Experts of a small language model.
Size: vocabulary 8192, 64.1M parameters.
Experts: 256 experts in each of 19 layers, 48 ReLU neurons an expert, a softmax router.
Training: a variant of Adam for the experts, 675M tokens, 5150 steps.
Below are experts of layer 7 (counted from 0) of a mixture-of-experts language model. Rows are named router (the router's row for the expert), down (a neuron's output weights, with its number) and show model dimensions 0-127. Each number is 500 + 50 x the weight over its row's rms, rounded and kept within 0 to 999. Numbers have three digits each.
After each expert's rows: "comes before" lists some tokens at least twice as common just after its tokens as in all text. This comes from a sample of Wikipedia text that the model never trained on. Tokens count by the router's weight.

# expert 215
router:427558410428468523482436468559456442554475542448445502503497547505519580565476578511556411584509582524601430552486526507442498455558537456532494454474504540524515531470549545617559578528621473613487567548498452416547540521432516524526468464578508589484504519469561613527531535499532521471507505606489454492432490488521496484429501498582516468445490461531556506573529518600484561528536
down0:418447457525456437513412440525562524440480500516436504391460548460483499531407493457471493547474487548522479455468510526538513594500499485520573474491572575415545467473535571505475441523572559578531470436541556417424498515514570453491552499598443488468593513414497446519560449624527473499418458503472613432497549549565509459552421542563484500537507461574449437482536502509510523411567
down1:419578485516544489583529542524481450531466513476508469472445525556507482410484529547497602436483554517558498499553463486454492525549510605496509539437350499426431460489491512555457447519586494368502395486526550470561468431491510519462505617560498533506483448526430489471490485435502486568511523421457516400462481530546554400569516406517514569499552574495509586456506577476452580506507
down2:355485560483552538600560484456553520490544562455551566550404407566506532471592518548549422411460521499601459393497464548517558476581527520504472461469521417511435607386439570522489439485482474428526449486508454469604505456469512475563494538473562496541510461457448425491475551443465482490467539552501508518489483491558488473541470427499457560442456585507499533503557535471515450571493
down3:485510552531569509478509564523365497491515446516525428505598612417483511456499502469472618461533553514508543509520529479448533553415434482435495407529502487571563452433514525379431538570487570464460539509519498479380479519538511470487437532496521531434460462510489533530546521577443509552453546543528511558484555426461478559535478435510452504532532566367376525561567545447494524486458
down4:451481587455503603449517502573443434482520565578496469443469580565506437511477457497481465468466569526576421561543523498398551501471534447460452515511518470458571427557580461489473561528424465533397495569513509426491475610573440518520426528486466568490547560441491619495549459472440500514446465548556422526501516455556451470562518427570469460457589513517466596447530444461489502501531
down5:455505403475525589397452560588383467527550546492445515414525580524480505460468518492547485441542505558540420551522480530452503577462478544469566478477457520491541415500453589543460583471507529442480461481597524508463462548584465521553511507455379458474509490452593471468486556624582549454400419515511504462535518555482457483409427515500472507463507511505475547485533444560499596472463
down6:381452512497599496548586418520511508548608578503432483475449456513532517510546545497507479472555467525571558484496499507549532548578466576519527551539459459420517513486426435523497450386560558441402467526507585451554534529441432483371501544482537549442512542423471529476496575542501399534537565437434487475468422467475438581479495577531544512466475465479471547530424519533506493558436
comes before: " of", ",", " (", " =", "r", "s"

# expert 168
router:438471499501446469453475464539502537539552481481573467503539556461491468536544496465533417506474473437503511586528393439522567504563494560531438446453563466468453508581486438576541441417442447471487500553595484573519352479623495392548511444527522475439563539449462576501538477461515508465458387404524472503498526514509447565415438558473536571547522599475483515422523473483528499536543
down0:473424497416469542519478550518460438558471463509428519572597520535579555366482523511520437469540538445513495486396521531470494482557455422449449582515483527524482493466553531618473578448392557527462479522502395442508487547609533440448461528426505448507472483542492500452474495491569512486562567589452468514511507515489393429497591436486487447491477487525576526613539512569510569506500
down1:476527597512479496518590557550501504506504627483460463465536548491457586533512464539471501491453470458546477541479614511422506491489421487460499487484520545477467580452456542566464541562438462471452485416441526510430474455475465435601471547502502507485462512459496459513587466391438408523482448465498543574459473561465508553585511608607518547491522532430507535430583470467361541515586
down2:581457485462530466590529399545535520438487492555498424456452395532538409489499493499505584516490524578503514563596499471481554448485594531415548482406519516533461468514495437603548489488523442552410514523481424492510494507434367442455497530429519478533518540496433457455516446502588517474498450518582453523461622522561589574447511551454530545441456497540468459572532540511512561542537
down3:483471440543579444508502413613508582452487417437506568432451513538546456560490419469465454551416501625571458577465444513547541528552540586524469450434439450512537512568544491528496507437439516524513404595497473530499521550529508427588480532480537545505482497459558448515435427486420493409549427520537498467473546424544414522473532484516463556461576490532469495466541521564503502614498
down4:425523445569513527446555445470529460491473628468460452494599501394484520527432497516549565489527529585533464492542563491484372525379463419486501542501489568471491599452478524558490488538550472532491555546484505415425433529449474517460447554532485443533520573535577525498418442504456405491508485535421486531626482557456598574418494535499447529541536509503427523431498512519471449507504
down5:478508584527489483497518621566442589560518553506419450516614393451516503479444553479543547458476468507467435482467567489397449466493507397554498510486573490458499529451502564546545392478559432452538432541533437524526523518527413531446435432464447516533555510478503458574515477441582437505629488455463467575549486542515547480541474483512422489464599524566511472514483557422499571500516
down6:516494559494484451501528551456551552543529497547600587647575475406519502469530451491502503512546543465513577471567437595486420560502502474469575544423477505546473461476391507499485508568590561536460496484549507450528577472419495514417521466473463491568482417556421538479427529499500533510456498450484474517459482566490560426448453527612588496526493492455447470403549410474462436431456
comes before: " the", " a", " his", " this", " their", " its"

# expert 135
router:480458474556527539455494565544448516635556570543463467457452490519507501599527524526492458494442500536488519528467550498474507519402413482539581493489589583519472521509585509571472539478438477551570412482516469445448596599478453445463402503550491485437393531426559513521498517614513509585540420542443548560524514537486480472432505512438509564440454418491422545441544440536470442479466
down0:508385522507407485450455456512495489401483508553551617502536426496530438441478526443442448549486583484495564544553466548489463572511568495516470536531508504492513525387412450562475415456456511505474550480535535498509530403572502435519505421510484496493668422477529575548504480549587608447506489521524468500540506546468499441552429571531437423565507445558545458520450525501515563487537
down1:569475535489523532504549436492529449550542432520482565536564449525489581489448531481511507550579598599492448455464498504474535497436455445473489517536553463556505448553600534386424503531577462429405504583520477482527536481410489490493553471510467521567508488464562489450571577448477505463442470491470398423451612508459542462508485436425450431399505539547539457553625568511472545486471
down2:432432450500511479418494515456464469393475494561521453553614474524522525535527531575461476537427414514538527447526478565497492648516571502533579433523495518429507498480482528555643503411503441579475491515559429492500536528535471492481464454451512461500533568479532553447415538459427559491411585530559476471549411489529455466546490413567531459641513469537471459507511519460542534493471
down3:568527551502463438435533595517510468477399462521572483468548427546451491498423574479461471486503514482529461470569512586417539498459444465481569530518547480573480438563556561492457523528538467563456408542439462422537498622393538558500488474465528639541510396540443530480478447519502491571453555519523518515417526563545498495570448451540497442398482584475481557466433529512431519464486
down4:546494470406448491517548540525441523627577508472547475472431565613451633503513460527463528500533479558468458514501571513519460483504481463452571522470466476380544434593422547485563425599599443504512475490629522484452490533547515477495507505523524443499480600468430388477528483461482460560465461509428448498533496464602567432575458529445464447471445512463477509491481501510479445513526
down5:503514554549507587522555487439523522587434444521483526525574507511453596511475522602473441536524548528472435526515463482491491495525461500550472602516496495504474461593474502317466531463514473378452441415491473480561530418519588462523586454455495590544569480521510508495531612491545502412425464467497463525554524554525515494549531401457488479448447506502540381542528534478460421460468
down6:480510524522436522508524502495446507390452451445413605500426509478520446557531502516488496510497449478445552545465465452472563559504500462583448454537522507522464422499556537474447520397486528480547483535506434496497529579467474533586492515461453499499444431447597517571514393528500442530529492499566608526545589507578551459555537473435472417522575564464414571429460449572505595467624
comes before: ")", " |", "\n", " –", "–", "\n\n"

# expert 120
router:476541479509474574573479467606456559478522558432443494556533479421441517463402470540448476528523449518502559477483404450492550460483507563452559535520499527448559470498537520477638521493524451517468557477513487500545434588547553635462576548503527421490421507551470567451447499390482578467487503540525578375540433457469455456498574445561431438490500474569570531535425496488480516515512
down0:517540523447541440501506527558498459412464434535635519484561516405464519460481548457500547510453467574400467455602505531387470508469511448502484476467505500481460562509514559504543615601544565522443496498382490471536536525543475409438557484602501465447441521432512606502500551433477541608462490488475393482452518569477459506527473490508475504488483482561538525503459492527530581393566
down1:441496502454488514508401539504479425454437534458469529534508538547440499361495591439560482508461525391522542511494505483536526524503558533526525434486427592471508535595392509463487529498478479488497569408553548428478533417538559369484387478505550556454546557555542489438411544466486507555516517547510419544540521519598554540424506588460545526464457525468520493511432558514435551511451
down2:456560531474537482565496574527349556560466491519515486488444475483510544535513594463471561524567479526507505600518432368467532368486562515575495514388544500489529457390527426618516429491521523561517459491501515536471503516557517514516497493370417509522536493524511506497477444543500443526572493491477468492550551502530403431562472484504489556483472510467444537551536513482365428562527
down3:498463547506481521500432565506498480463560627446461483517467526504577544498507509433481453533448435528502437413509479448481506582484498440479551550642524450469513466572549485682532465513531544549356484416547443503488512554462508389526514538485481445539577462504469606537415475497447428575539419542520476443534502538528549501545500514526484542412476468461547513443456521505558503484533
down4:460563501571417495443582492478558508531464462417554438517560446511515529400438520559408429506483574497542553536619490456441533454559572469591455428530472460519464517595494416556463484530415484461501446492482522435484504556452511438518502497404506539544463543513442522534414532464541519537455513451506456577546500488466585475592469514524505500459446535481506507504480638565553435521388
down5:377512515468444521540473455488518393453525466476571565563542527530483592462601565402529496506452559457526469540538611468518514536478395460418482507547475482559546510511410580497450452493470484503531494474501599479517504517516430511439575486456455516478455496535403453522475506529516510447505616486358531528465543500576558482422567396458515472557509473499537549493477487539510433548593
down6:382513501512507521502567471479498599600552597504510502437531520576500531500496461506511480496551474450554504608484439437549460567385579466461421460506488413462533539529529425539405458461523558513571565451453502530495486539512491512439460601529506529478511515489465428494575467509491478455457409416517553596536467502504414462486451479411569518485517440593518501557518505468459414617462
comes before: " of", ".", ",", " was", " in", " is"

# expert 82
router:410477433526412555425563615481499527480544576578477466513501565499519535541497506591483417503548447473559444570478441478515468499485500443460488560576536535476595535573545521565445503448443498540548531549605502535458591535526526452432408432610564520479563584435566507514506519530579467540510437453460506441420449470536532460493496478509581517551510513471479562475383460523453506488545
down0:468518552567518504583499533463461485484473577473517492438535579460484489491468514540452519414554517531460441416563466591511562536475449435457386478490538554480470465517605574571525404458430512575487543427479443514450444587533549481520426456427432497491460524565577559526553542525486563493559444486474497533437425533499488575468374521482460561486563454415615468540451478489529478547532
down1:418577603557470538498492520490477467434516546517459561470539536562418490478480587546408478473527525551416524557511503507466492520425553499477527495507548447476537472539507507494483560475600524525429585489515534473594547549533400499536483402589541429462533438487571529491491429539382456498526420477446560491523487539534468487519485442521483522422487588504523527412516438329502486599487
down2:502443454449543542481497464435514604526548449436354507461624448550578570461473562554573493507512445430540500602440510460543467432486553450538521566459455482420464484513503457509447538474460533517617503542528462511437452522490583529479498552516518511611501494537519543558475423536513486457455530424438495530569592561543555467475562420495508463421435458411469471477535552504547469504450
down3:561470525409595487628534459518520456529477489462454458485497450521578448424460465502528411579601521530515498474508512520536579475516465458457535569514486525479513504667518390459544459478562537500431537417479507497516575452497493551544541521507471530428550467489463485428501571581536528545559372558414519509475491515516438496530600546499485461502465405459450512503521442515371482489496
down4:484503513398545476539532602487538510575549477527513521516485533431485512566569550396478512466548579493509563547446436514378523492449434545455615447491510496435442524515563534585478456529471362542546448436483448502497479429436427465534550607489520475423462569470556473532556505390515483523446495512530564534529520499434450502532550414486546534477537503559435501489555455526475598453545
down5:621591436525512532459530557372535548531496409459471509460493451562425547429506541540530438481514462519513623477438530518529500466517551496565602593534418471445453523506563483407506479447574548437485432484444481468510573530440442489422423414482394498520544449509542444454446489472482570571467555481440475533553538545478505566459530530472570566485479463504506516566556544542482476543521
down6:504446563603524567548520476617497470511355426478489525524542473484450470579581466520621462511498462509529519416493526535409499452480435456581591425461474422510459459501499431358573520456513535596470511493456498435494491526539572497499515494486539504521519457432538520496481565518502534569632492546495423465424439527557496485484574466478556452518506578523486522490464416482527512502453
comes before: " |", ")", ",", ":", "–", "."

# expert 128
router:559530453432481529544517454527522505498552492580505558508510443551511383483459467499522447537480578548427499607453502465494517532429436515549492526448543454418499468532500493549556491435427427425441450579449544588501443508452467478572507492510565451533422548534582510391509483431446424566525436400598562408503382511521482529527541501473516592514542550460485532447470492426457477545528
down0:556409498388563518504505493566477520449432556485474476561445458495502524493537500461507535555490563557557554499478498484489499488573443530498526459598544493495617421464488580442489483526494524475500452525455447434431550424399594416512475545427551459523506446425562479466554481454417540465512551484548528543468468518507455530572617473492585517495500456542357450448482506505547596462603
down1:513484556458452465518432513476486442539474552474568510493434529568445438575521425451456421516554466480413455549501514470494443468554512482494456436442611567501546427430462423518514460459551518517451489613572493640459472457514450457551574567512504534389523487495465447445519515442468485530554492494431454513535606490505510506566477545486589556501584471561535580537590407495575497499539
down2:547438421542425452502475521432500465514537474578583509496381443540574450468516477465524516478458541488513553574553566591510494518514550478463439488469524404447551459563458528582501509482461577549561499513515544488547452530514518419462480492500518564462496434498519551463519514506487547511578394424583529403347493499543530514520464519565529454483610559377550500500499558490502507428396
down3:372453494565402480538450576543567472584466481546520450475503530433497498489456596609486556499475553544494390489377528437498482610501481389537511476503562561451532510510517489595478559500473590539524545518527514491454533434572494449414426505474447592558475462507487556494457550559512441473582475540499576511475523556425471542535484520456465520499417439433534457471466466512488445479540
down4:398505504457485478404553533463461607534459491489473498579465519485547564463464531439566499508486524482494580481505482411626478424526504484539468464552522506543509452422484388386482414499540573488462511503541473500472535532593531498449461594413527561476552497473412535541490512526426444517471548524413585460491532575398457522467512481531473599459542456528447498525584497607461511461546
down5:526484540490489490475442515559446469515562505467514536541458522451422425512387483492504462496499528482482555476478449366451493469426515565514549484534543549597463555447542588567480426535478457510556446484536402488515464468586486436565460556485524535578510491472550518596504461479463516422477406507472544478504540539458505517442586510544521511436466499514509490436640336513560608488561
down6:534477420441545507517527479493536543582505393559444533457500437512475520461537490573537625462540526595532438563514520554452640493519516462470494572499443441426414494529573525596560527529439518449518527496432459561530499416476431518563488504453510429477470548533483523540537410527494420480450468533495517537480548487543434440617499406451496456419441524483498500398500602508478513534529
comes before: " the", "ly", " than", " to", "er", " from"

# expert 51
router:534556447564545544602486477543482455490459520500538543484534501475585618496470461543450513578548436471507470588515463498405478486485457476475543510517449498506567469491528553584593486501536536543415518470518476435503387509440518595505478438515569491441540578486530553619461497401505609473589407564540445444455449489466447463444510428535427412446492510523528534514449497478563525497424
down0:517572525409487471571458540508526452546544567441501550608523480425470466444465510558561369583535577496578396456515426450438490491548449480441523581447493466457530535517451457562482536525489492461546477463501554474517494489493443514484532485553520405514496547527469447472500482478547477558479587500573645424459414545506574463477484486563531469507546493468406604466554523461450544512402
down1:522516510442507468528547412534397437437485545460578524510412492525427480489526588517505545511523571528454534474537493519386419512512476459520529500491471511587525542484415520579548502529599528513513455505430569426534479483529507447472541507530436511546607447553481528505476498369582503447538615554457487496475398521513521473456398500487449473522470568546585402543454458550525614482500
down2:434515500570497450515539545532603490424437549460504413427580516510529512474502520497555490505561453444451470470520520542432491485473527509558553440506518419535546508442480474501469477467519424404504495487425531392593446530431530627394512427548487542441550494513475553487579539401448527539486431519531444535581561543412522541568492435499485404432550593535495545503493478474547535590499
down3:469482520516581481363514483427508473546508491620535512586562480493566543541452492460620502553459370350470514512470434493550531541531506472518545534453538399514482507524433397477453514481514483486548518510471447499514435531454554535573521491480473465532420489411574499488471487492553498471530415431519470552515507498554430522486508605609462603479537447491426499480543513579521483546528
down4:444558460548501483535533572533520611511558398504425498463509543460504431473483495457623382460482403473547485565482407542543522462440547587553489524520532377532450526494511493593453498516535444512572480431503541555575494451536439535522473574464477478474575405492549412515526405474432464535522495530434528627447558522458494488545540494426493562481504501528478431515490479476481573524515
down5:634577544425523585492452498520448416480512568458501499590509437507453453466499530479552585612439485469401595481464456552502415467522464419453508535461545502463527537493461471497565620471535539491529534461461497417539524490498464481508428636583490492449485429481486607549468469453487511499529505547497424458583522540593547519503485487519437492485468500443567505567437506462563483437453
down6:603572524553495459528556478503508599502513501387474525517450485475498515440547516472569512546496490601529427427515462540544633461413356513523496485421549562475511450501496543575521471518479536429436475580469444399493447465492521630457546523508555408382589492451487466547517442520548532419465538559488473489515544503505479490493563478455494545555526456477518566505490415469532524479536
comes before: " of", ".", ",", " and", " in", " were"

# expert 83
router:540448482520521542409480466579534463459571449459559517551462472568510545543550550554460441427577525586546466377481432476565531552547561530529480493516513556465474469553496620564472486543589469525490442595420483510470510495466423464584480569566497504538559461439580484447404453477460561544487480398456507469522551393460479509495556542521545469464469558421532518534572457486412479529492
down0:579465547483534569472509497442530555463458512514613443479499450580518581537558514566501546492437541483533466498510471499433556458476455533482474547562489489398538418431523403547586379453454541529484431497510385532576464429489511520556570519470532391431512440492590492567549522576546514527406568494490408561551474596429495553550470444451486481429505492465472475465529534507474506489499
down1:500482447576426455527517441499439518569575466618480514485558530501527493516515555507560516497448535483467484532480458428490526511386400514488465496484541593512537581541538483492400447443519421478545629490538442617456506439586567487501438464473496544559495477495515429483462447487506529473481443402471509546560420525579499470595473441511512521542467463515575421463562520385498493508597
down2:537534490416428576554513516442481456473503536461577565475479546566524608510495564564519532483379509546473531453449476498547458532418520492515542585479548617449455516477591525475540348454573473466512440554529416518554532519474414433466506510513477517462450460527518415562467459504571486471525528538465471403519508448471536503517424414543568516514525503431547490546422479517549573509394
down3:375366500439474503539562521440551536412460545585396485517561521444496526421420551536554469499555456530525527460514449475565491602481546442465486560574488489432487519477489453562479536517440489530533526485499498481532390514549547430519463403536438532592509556513437519493571527487471440532501498549460450515524526477521537525440486493465446635479502517567576473617555438526474449484567
down4:484556457532464521525414482458526577489491503492474475466574521500543513493504510475560554513546465402469495563520497462511530469455471439657408457445501484555423515518532380595490456482455548489486525419470505528480504515557455444546456410463475535507486492485450576515551519503495422466516484494548461560477544511587387626465440501510446581635527412504506545516578505444477515598586
down5:447630444489440479441485602464489519437497591424441497486603477472523579448538428553507505550528477479486440614430530466555575511485531487533525459487499503415511499616549496532500452528465601514493481503506528590477417516505402484566483415495500517474529442483553536526519487554478471417457469444604421454478475565563502501440551453460451522612469580503419482483502532436468487519545
down6:481572521533496451567585456562483506502560462490504474493476612479488453457427450507522534546442602469486520502502481436570486530571429412500464576472572497607501531518506506543463540460525541542370521577592395503506484463465512499527463440557529463542586476477544529435409573504504555431519464541425531471389496447441582445509455511495589477481551502535473425459510518371456476513509
comes before: "\n\n", " The", "\n", " It", " In", " He"

# expert 131
router:468477469514536588543567474518514440571476560529577503539537470489459524537419564511603465527477528484521494435422475412595557519547521461475610568493540566499520591605542512613528509444491566548521443567541486483535511590522537536516483482572520485579468567511537425494471482490470540481572432484485460522479510504506446522447488575584650606468532546447476483502593494501551449456552
down0:346385549504419555548465509500551521372457502445450557549415550530542505506513604495425424553476499520617473586555528463546508466504568583554408475560547466501481494484471498593543514453441508469519541479581483528501548610509501541504472454514486528523477516444558475530514436434517468450423539572540459421516519544496474504499530471462516484576501450501470466519453372456544462516527
down1:404538524512435445486439468460475435487503434472466453568503580503477557522458479515440448521403591410549608479499540509577476487464566519495507540485514490547552523551500561545567471545426507511424517512412557538488462524425467521427441634508655568426526557493520553437586509452475493455549465423468514494494493564494508439542547513502568434564527525536535438447438457440479530446514
down2:522488544630477518510507428450511561631460495452443494573345429542493410513577525439502503445493444492487473544430513444564473526483496533561505571566496532530468463534472566458463581488490444474495482540490563489449548480559440595561436420523384520476520544537573572538533416469462551439478547538505371502523583461449475490493543540506452462504470482509440512493539463524581453494482
down3:463435562506446456488522540504588564508591553412509497498503482445474618480544516430465565500511496566633587519412520518460481566510492535501514491514432516534511383446470527454589532567534537464538448476398541491384559488437434555514360533463560549507541501476494471504518498413428582489487499510491515418506510467451465419578536512494546509492523422559456530452465421535490520506524
down4:419476542526457545511441474539500374450484519498470505616464560454513523532407452506459470526478500413515526408478573493413522574437500490433507537521449569529531480446422516505544459512461508474383507565496570495551548522541496566531472559518583463508499540624533516474537505482499499503545486441510500472556438542346521532552540554597503572468571458504510401394425484444511516498555
down5:398499497482477572517545424611542500494503634419469508619505559351558497459494493576474467440534553523488513555526468486455530528473468570464521477545496569523516488540469520437462524513471501439477427548485495413457446429442512446522497488542598517467529535534551490461429610481517448494591492416473534518515391437427558559513582529475467515447572459487502519494485491475395472516555
down6:495534579437416489453523517481529586547558500448455509437476453441560477500459478492545538472498540464556503556529426524441502428574422520446403454517516495550541478380428433389507532485504529428484528482553501562510533442594387555571497433523491495465517444485493519522470482516600523562555504469551446514479510471478583475430575530547436538608414450532461466602540437509470547545570
comes before: "\n", " |", "=", ",", "\n\n", ";"

# expert 12
router:476432457553486571455534527413472535526572558479459497544608520470516529519529515411541521475485531565644539455483481516527579475460452480515513513548525573481540534506450470634505494513483516508511538472507511477476574489568485403508361398605505528534428547594517407529516605554521552438517403557451547459511583562470535445522483428512546477488505472462502511491561498563478530428468
down0:539459515509491554560524527559431519530535477535558551507567509516519518556422503517541495490510547459518529464354497391568509562509458554545536494566476553447459490541582489491519482419510559525563463497610567453447460584478483421551445518514511376503503444544524600499505413454484479447470543490422512466493431494472527506468388452450531551395572400517506506573436425449515581532532
down1:576551524541515500563518504487521515599450523528467552507542501516477449499534476563524419504547591432483411445509525497418587427594454572495570506526468513553561530497498564543479576483452556566491464551378579437509454516484590494451495457590493506531587449544511482441497530564440501548466497483485513394424574403538504469490409396477478521453499438418502512459428392489524512513514
down2:391565596419517436547514450512472551348422412494496472492507500575573529535521444518453490387521506564589448458510392527498496557471571449455474490456594409475473495425480531594528464547464512485533526510632482486560555526527511452478511529382481482497433520486530493527525484443558492560425587534554484490513421565487534497541509549493512468515525491527497526563506528432414524498527
down3:429473459438460392511453458543538465505489391468519501465493516493508532634552455529424488459413475530462465454507499416494490491380538467540530406596575482487516633515418484571574508441424521487524507455551597562561485547598488512546440450489510540517526517496529517497466556508480460466514514539597502518492515473557520505626485513510534439527567417465463466452560436501549457584481
down4:473505478483471514453455530540532481545511525436479539545475550515556470416478456550487411553471483600543497497438533581470496472460511371523607566475399520456535582488525537531427547502400591528508441468463413472494493499455492486411452491576610460490442588549584445501433497536554557529531474507494455492425466554420516540464546581550568436464553487533439552451589536530461454458532
down5:469599634582489437608416477541467425492509541514467394458484462488496449471518412532419519484525503476568455476440540523431511450437426501455489459511536482506496487434470536517546538500489503510489641494518458509604501456461517616512513570445525355565525490519459503503515479438617502471458547456529521541554452565480525471588504568494435512471525453487519548600497484500445563497474
down6:535427522498418462506551481502499483465613528586477528604581638509484532423512474434494486535525580483466499400520500477542477507483512528433514544424466500451544479462506493553517510579536528441467587516429462464404534483544557436409453571449497439542430478473560375496519493440535597523532463414531525462491500422414552501448549491522542569460492531586443486539482513500499586567502
comes before: "\n", "\n\n", " |", ";", "  ", "\n "

# expert 8
router:506458450459531449535405559569465447598540506504542522559543514457538418483500485596397524512531523499503534527483348500428469541548502526491478444541507561456541481542482509581578570468439509578495511447491477513516459551517466509468525447550566535572479579548460619528487605469577465568437538525450493437493435518384523448452476500556585409423458490458438504475421521475509498505453
down0:508474550535478455459399550447479436525520520564494467501485506489564455499551368518427500480488508642532522588472447487518483440500458525469526460577544483556495446549460582515485530441482464567549581498522442415497459545485517474512642377467473428562456440505578558508440501465496425480441444568593561506482522487566465546515532470473537543388530487441490500553548546608535510493509
down1:538490450436543508541493448475603508442458518600571437463491449616461532524500459516546562518564421476472497562527547533460526450529504508481425414476464469547427552424531521566458525554507519468510528491551519391545531496534511460428522550411431429529528496459457539548414546486520416522422547422522480506528508432519525610531514468548463471587482563520499472504489492554450391657531
down2:502492538401532487549540455642411477512568475476490496595503478485528499536561449512468508524505448466434464428462462395576466515471447465544487457460460448413521504529516493509519546580538504576586565427527453616558529594489511521445401472451527544571477531508446520514593480518553476485452517531511519449548455442526510520424504559411587529421452457585496539575486482391453464509513
down3:413510486543498456618562438562461534456465500602496466464509509454517476506514546500524572464534424480414565589530516508505555549483474516470405485481551470564502527503554478591509424563482480399500500494443514588617468473567533587478383593411553502516561440446452403475503522469540508532531456538546510625517520505409471518497514447486424491507456477499492488475487426551414437525511
down4:659572521501563511491523540499523458497427429478463538476548447513556478425490539511504528534578621433519591462601472495515523474525537580492509553552534547458519506505488539317441503513482437501468460482436527462340624464418515420470571481519516430564523482433519513483471547396510480522506505512443450495483539525449555473515489506513451488491545519528442529446438535512522506516542
down5:586491477487515381555481513458546520457543517506491518556476459502543407529502451444431439567389521430517436493436489501450446576411553485457549514478435541592607500523575494566515533513542555549548532456565426509499547526450565538530548524542422592431519505550365529435551461606514512427526493486482459487517464449574477515439482552426545500505428434527469413531521445469509525519516
down6:542566547452512466512480549412569496412491498529492566406587485541565464507530499457497562476439505465499437464479553573474480445450516515503539554532524482525536526474596497493465466547587527568323466521502527369465492553404500501361529518408426446453542501521477481513548522466496443531501539488497447494513629532564480528507504504507503499487572476497498550421485438570564542384500
comes before: " of", " in", ".", " for", " with", " and"

# expert 171
router:475482468440548499612463570550546514533549466544439542561475529481533567590487508454528425430514478481500529506440509533475525529515442499565534426508563582494481486520552547615554460517559547579486546459524424469503460567453537600453415521503480597494590465539566597569522542540456483477417487546453492439465489558497570491431580516631514482493533533514466564533505395542544417473450
down0:377520567466361455542473488473494487514525520502501505494458443622451492464512495461469572525475557500465505480475499464504562426488484526371429518587511508521585549554502495626556499493474556477409392492576450523514463503489414487462514446541566461517485484514526502534441505565500415432542601490502481506549509485601521547567469456521503464463535528402470470450505606529611527565509
down1:483494472521512460538532598508494392577488536538538526517476440593467567435527486475601474434444528418553474412415557507516478507467574431430523521508529507529547506592552417524505511466546570501578492474456421363463481423547502495519399445497586426594466459572492517472428457513533457455573503480510508499550509575469508502463524506554491532542395438529453579491525570545495440454516
down2:467508454424559562548474442510432519487580500490469531493513494406480546543499572471529459500538448611489499547547535486519630458508474519513479507527528509489459568480546615493525574427569403536452586499544527510490468460539496448459500397509431535487576498444546612514440511413452442625425519490506515445520498580482538452504464490575390497481487556387482543442500470471478415491555
down3:523470513446418537478472488486520408400464487348554568496634421502533538466523501577487513519502479463503489523537458472509558553464448489462543497454554508595497494497564591479564511545533526463501530519588486446546502540424545446501544479596462499464448633535494566465415530430573423479449526571532484412479488460405537483464528471527502546440533421482593460460469584498516465463517
down4:513487608554537500561442592500538600519549479461585502474485393502519444487519461494507464419547595477565504537486518565433504500519584470470467611511476430472531480522540544543529506541547485528493494559383495451404420499539369572487434449464496568481585461493489523496459534487551509404587497510447564542542507574425495450495446529475490533471452439467520478542547501470376432453516
down5:439516370523574496538500451500519559501551463460520555413527539565505416549495520474502410468553464511468402578418492459527554568423515440491515549521499512630495482392489530494493486405543528514423438552509498483457465566472544537493389492458559433476479493406439449448425519540633539505463551543568531487491570515466501473467498531533517509450459473572458474569530591558515457562500
down6:445476494523491516535517576473505491497435567416464522446462480418479541567565503402532604494388478547468448548540531464429541413409434567517463472480498544423571517575526531588562455507415485571531509613497473534497470565513536493537455468502525526552537423569403483589595445529425407497480570503501574476512453468507472490475529527509481470516492580470515513492426576432445574473518
comes before: " of", "  ", "\n\n", "\n", " in", " He"

# expert 245
router:603549452449537480406513574482547558482421418477506529477527375474504512402447508549497430593561494488529542455463603578550449537609568508387436533427488493531496428478533543466449520571422551528492436546491483498530458494451477460578515579560524518479467539500503559495506449525571429486514632464515542567493561418506478405438528486556471467534518475495491555524516500457522452530507
down0:542523525576445515535540524440473547607521534407480501518488500496493468465514464504486517594553477508464579526441484487554492513542516413482486575522481509431465493544507522451397571456565518523530510620500488490531537483418424473622519467512553510535464453471482556476510486562475458417482459506515537538463455571439466531516611416527491565465437498378363481514512493588357442534555
down1:482455483504522541442481514477579497522526510549520483538504460503590484513520471532532521465488468527503469617527471482445417459616598477414468498410413520567553442484513467458423476547513541427530501441470460497529543561479493503520460576529546559488467468446632506466505494476527414525522529494476426462515505360519634591481422497520537405525490485498560511521443531344450557458477
down2:455542481460506486560492437575500537435443447531470563489542550442470451537438445490471364544473483581499489464397515498480465490420555489464538516602539493483491481479498520463609531524536540535456490530579498382438563502546465444477555432489514486501504493525615632477549503485490477388530533555533461560449548503454451584554536455456520568425534498523524612499502445523529430502607
down3:554494527529538528429541382652457454350511513552412450546571486491491440585602565513506485466467477469487525546518450495455530521504496539486574453538453551480539471459582493406509434511536495494471480474544443491443484561558521510367460449504567579454503461475421532469533550475508566556481487477516510540494489504597421479531487475469480517439481554643563439551490537499471482458460
down4:463478549543528478523581466635486558483469546541463513504472548482459515471441482515464484553496419486443537469394497457544504635530473504568451529476448513534489466523589489443553581482589475529537558565509474387438549545589418405552477563570478497468549526429567589532537470501432507524467535476502499583406524540524476525488495327495552462498466520528515497451498504445450434522486
down5:449552475477501562484467510546483441428491429494493518491483549543472542466521406458573475475488473491501484492577452507547624381514433553541475463443503506563444520546540457528503411479402520488572507402447526438453483440501471403425440589548442577472511511479482582497537434539544625524518484545473511503540518540615517621552494507460540394543466443520575461487503468528585513492526
down6:549615415482474545503461547481485543415510483502436462544562487532468523453538545491582448507442479561524516402511440495486652420498425435485532519601477563651542582536475578457475412530497539501492557513506498425447444514501452450515447423540518438434438436493454504533549499454580523476486546542551491467468451550465468510472533534418611414458468468495523510548512492533536564512497
comes before: "|", "=", "-", "7", "3", "6"